Weights of a small mixture-of-experts language model, trained from scratch on English Wikipedia.
Size: 10 layers, width 256, 35.1M parameters.
Experts: 192 squared ReLU neurons an expert, a softmax router, a shared expert of 384 neurons.
Below are experts of layer 2 (counted from 0) of a mixture-of-experts language model. Rows are named router (the router's row for the expert), up (a neuron's input weights, with its number) and show model dimensions 0-255. Each number is 500 + 25 x the weight over its row's rms, rounded and kept within 0 to 999. Numbers have three digits each.
Before each expert's rows: "gets" lists some tokens that make up at least twice as much of what it gets as of all text. This comes from a sample of Wikipedia text that the model never trained on. Tokens count by the router's weight.

# expert 14
gets: "s", " was", " is", "ly", " were", " he"
router:473526505491493512525492502501515513571510558504512535505531463507495484520505481537538512523491520486542484475464499547529479513500538474530508443487484544535502501528479503524486519454519455487481511514512486522491528498493500477443469551458525492507513530513494524501501444465533505498539492524475519496465482516518525527513496462512506475449489540508464481487529502493474489498507546491493522522524523472510517501537494475478555547475518465518522534530467514481520466522514489450525519540456508568506489484491470502469477495512490499515513476507484476489513495497505472506503499520543494527506497545529517500462512468504528463491449489506475492497488531490470487512483483489488481486542478547502510476479448476487536496490538523484513457477527506534485496454484513
up0:486476531518458461501500459458522534519485513524533503518551537558515498486475508517453464502466527507505484557461469495487543546476518485550484497474483510466492509516497475493541457535514434480498505514507496470473550477545487496521493461553496513474488521494498508484523536472474500522510491541506492535488479505470485506502471510434500556504491470502509509492535527503487502490475522536460495497483531545483508519529504487449519469504487482495515492482496489538530445469473539494514490542506521540504518547519479479477514505487508518473508472476506512483511514463481508526523503498528522484486503527480495510453474474484512525524465528519524506535516481500478455508530528493494508501541478501500490478441476487516497512494494510497518513504523469492446453527496512
up1:516538520476521520522512509513531496515486486484511530493508511488502537522430495515515502511491511532507518499520430501524520530505506524473508507492545474532459516503508502518525458468488494488489525465511475560481501508496503529482503502460507476491490484489496487510493502484484497456503552519529508508518517520498504476479461471475484512481490508493518508460525473502527470489506500520478473482480522438460498487499490489524516459510476514461533482500497535519517469525461503452469516520469561505548454531530525514526521539539477490527514478496459472507468546485497515470513523530454547525483487510480448478513509496450514495487487502519464463481493524480521471534521515538550516528518530472470476515535499474469505462446454517495526513519460467505459496484491532
up2:475516460537435461468521517467470506536525490528490519532499495446525473457516431439505493484500557489450431528511504505511489480494476497489476505541509501532511504489486491526471491453427499475500508507473489490500468467491502485490488528513511516547478460518472533493471511474504515489440469496491491495480504499488517517535469496522488520509524499518504535478522478533498468548465502525540535513511505519502479495491483520445536512494517511466487509549519492498529486516466526451505473504467508507463528494497490479517518516434537468492525523489527533486485513498484498509473520536492481499509567510534462488499487507508514469496508494515507524495494518529489531505482486497491450479515517533518505515471533513516496527487497489501515529526548521541467504501525504
up3:534504512493534500512491498507485509541507497500487547476542528515540544444464500498519505505481511505505518509495468468514488465496499492504451491476474463516525504481497520487472496479467501500502550500530502520497485505517486462535490479526532478485486495499465472481480476499493466503519502548495502490523533479486488482517490550477494515513510476469478522479503496499506470480473505486528482509509447447499488507497490520525538526502436514454496533517499537526538525476482490508472499511485486508502507504487479458497419475490495562540479504517451513501489533510472518525463501514495564539525464494512508494507461504472545509476501528432524521494511481501501488496473483545483487557526534484524503508506453466497488489527483447480556486461472451509550524494496530
up4:520495509470506505515509467499506484555489450503489506492526481494523532504523490532490462543463487504485486532442511488507491528472522522504468499483543520486532532469491544497493522543502488487461499488492546499493500555536458526514473488475522509493521447509496504524481480480480496478516552481492482511472504510469518511527467472509500511488572489458471494513505456513508468528540495517534532525485522509509524484491466491458516527485565513455537489483540484515527482510500514529515500555482513511466504462502509500485507475522505485486498498480506540548511458524470508489491489500503507492520530490456519490554523532524520506492502515511541496430463468498484482475484468513500486538510486453512468503480495518547508484443476448519478526499475538483517493505465486
up5:496505524472484479538537552483500483506514498465479568514515474462528495531467505520516518459532472491524491504508501509494498477537493542532526461502497477504465515479518515450528511472524528502482504516497497488503432483539513582532471541489520502480492480554495502503485536487513537527541482481546499526530476449512499506504509498450499520501486454457543543537489511503476521478469478461470457508531498496503546508522526527530505518481530504485564494497508497526488524524470496483493488529475498447433499478504503500462512478535492481486498538527469482494506500498454486492513468473506466494501500487458488499482507467463484477493501521487525509516532537517491531531457495501500521484501525514493503460476507503476502495506501476478491520469465481538496514471525525
up6:531503513524512532517484513552504526513545509472492471473550495511524536463532465484541552464530511493534487465506470471517460511483503464513513496508525475486507512558544528505477505489540514537452498518519495514515532523496494456460488531476503499514531494549492469467473498520490524535518517528475481505471471498526489461472536480480465421490529483545526550505465497503514524513497512488508480538502492482550490522543486496521534522482442487511523504503510450499512500475486462492510466521532481497489497500465515482499515496559489448463519509478474493503487451527493499487507496503506516509493493505508488444484514489534492492510475507508543491477483510501539502539472497473503483510470498473513502488522503483482537496502538499467444530457514508505469506476534537
up7:501509510490483521518483467493514516498515475497497537507492481501500505562521507516480457470506498533465487547532478477481534494480499477473526523452525530471498486487523554459519494540508475441496492513514425513457492493550528508517517507479465528477532509475484493448530507483468499525488423517471489517501496506534519451487512514452510467526481503476494490485529531486485484521526525539421538469481479519530490475478489493479480494476483494517544480494533528494505431468477514507526533479513517465501508472536498530474504513523519513506497441482481516491517501493529507516477507509497542519478501492448505497466551501477519488488519499502545493477544508507477460513484482473501554474501513502528477488473515502540501490534489529500510520505511521497527471486511480
up8:482509479488528521489514505492514480504563485489458478483469503516504494502535536527515464480458520528506481496505459498472519474520491487489528525473507501533547495472498541485488517488512527501486506519465506504472476484468521485536517542536508516461495547522513443487512490479537523434493492500510501525549526479482493474511497504475508532483508514487514497503492520470489507494514500494478464491476536524473514476543459499533422485518478480498486449518475545488509486500512516497526502501509484481504480464478487493482461519488482493504491513531497533504522513487520478494497516459466515507498522454536515483487506508486454505472484468567514489525500548526493520449458503491493489544480537498492494513588522497494512516477452424530502458527498495431502488484521514
up9:506513503473517469489473487479467494518478489494485537482471483503490510503500510552538500520479481522499480503508521525513493457489535517460492483552523495454527520473530526448530447492478460493561530455492474491492481480496471497521507509497450472518495523519483516482488475456474530526538468499473534532564532526465513498496506486509526527463473498481509506504474497499513521470529455499505503536558483516498483499530490477461467486500546533505513510490525496522495439506486499442494503509496524507478503536482519505473484482482485473497496516512494535488547425485451529501518483510541495545500505445542491506504488503507490516456479492493470483536465510519486515490498471468539511479490494523492530526497533489509523512457520519514523563543530494469499512471504513
up10:471528524500468485469494480520509489500471476491503559540511478473508555528527533518452451507507517493474502513539505523520438479515506445482459502487508461476484465533486515511515478524482471485495489486466492478486500524522492476547482498514531531509470551471511510462501513463480520471524528492489549530459457544480478473493499506504531478502459516513546480516478555481501510503515475500480513527568517504481534507504459504499504479518485463500523492554480470499474485493479443532525499463529492481461473513489463473476515487471529538492522535469486483501491500488459498513507454536527466488530504467505478501521521515478511511527522505479508515515489485482489528478516512489489526507441488520519485511464485526515487456525493527521460472500516520496544482514493460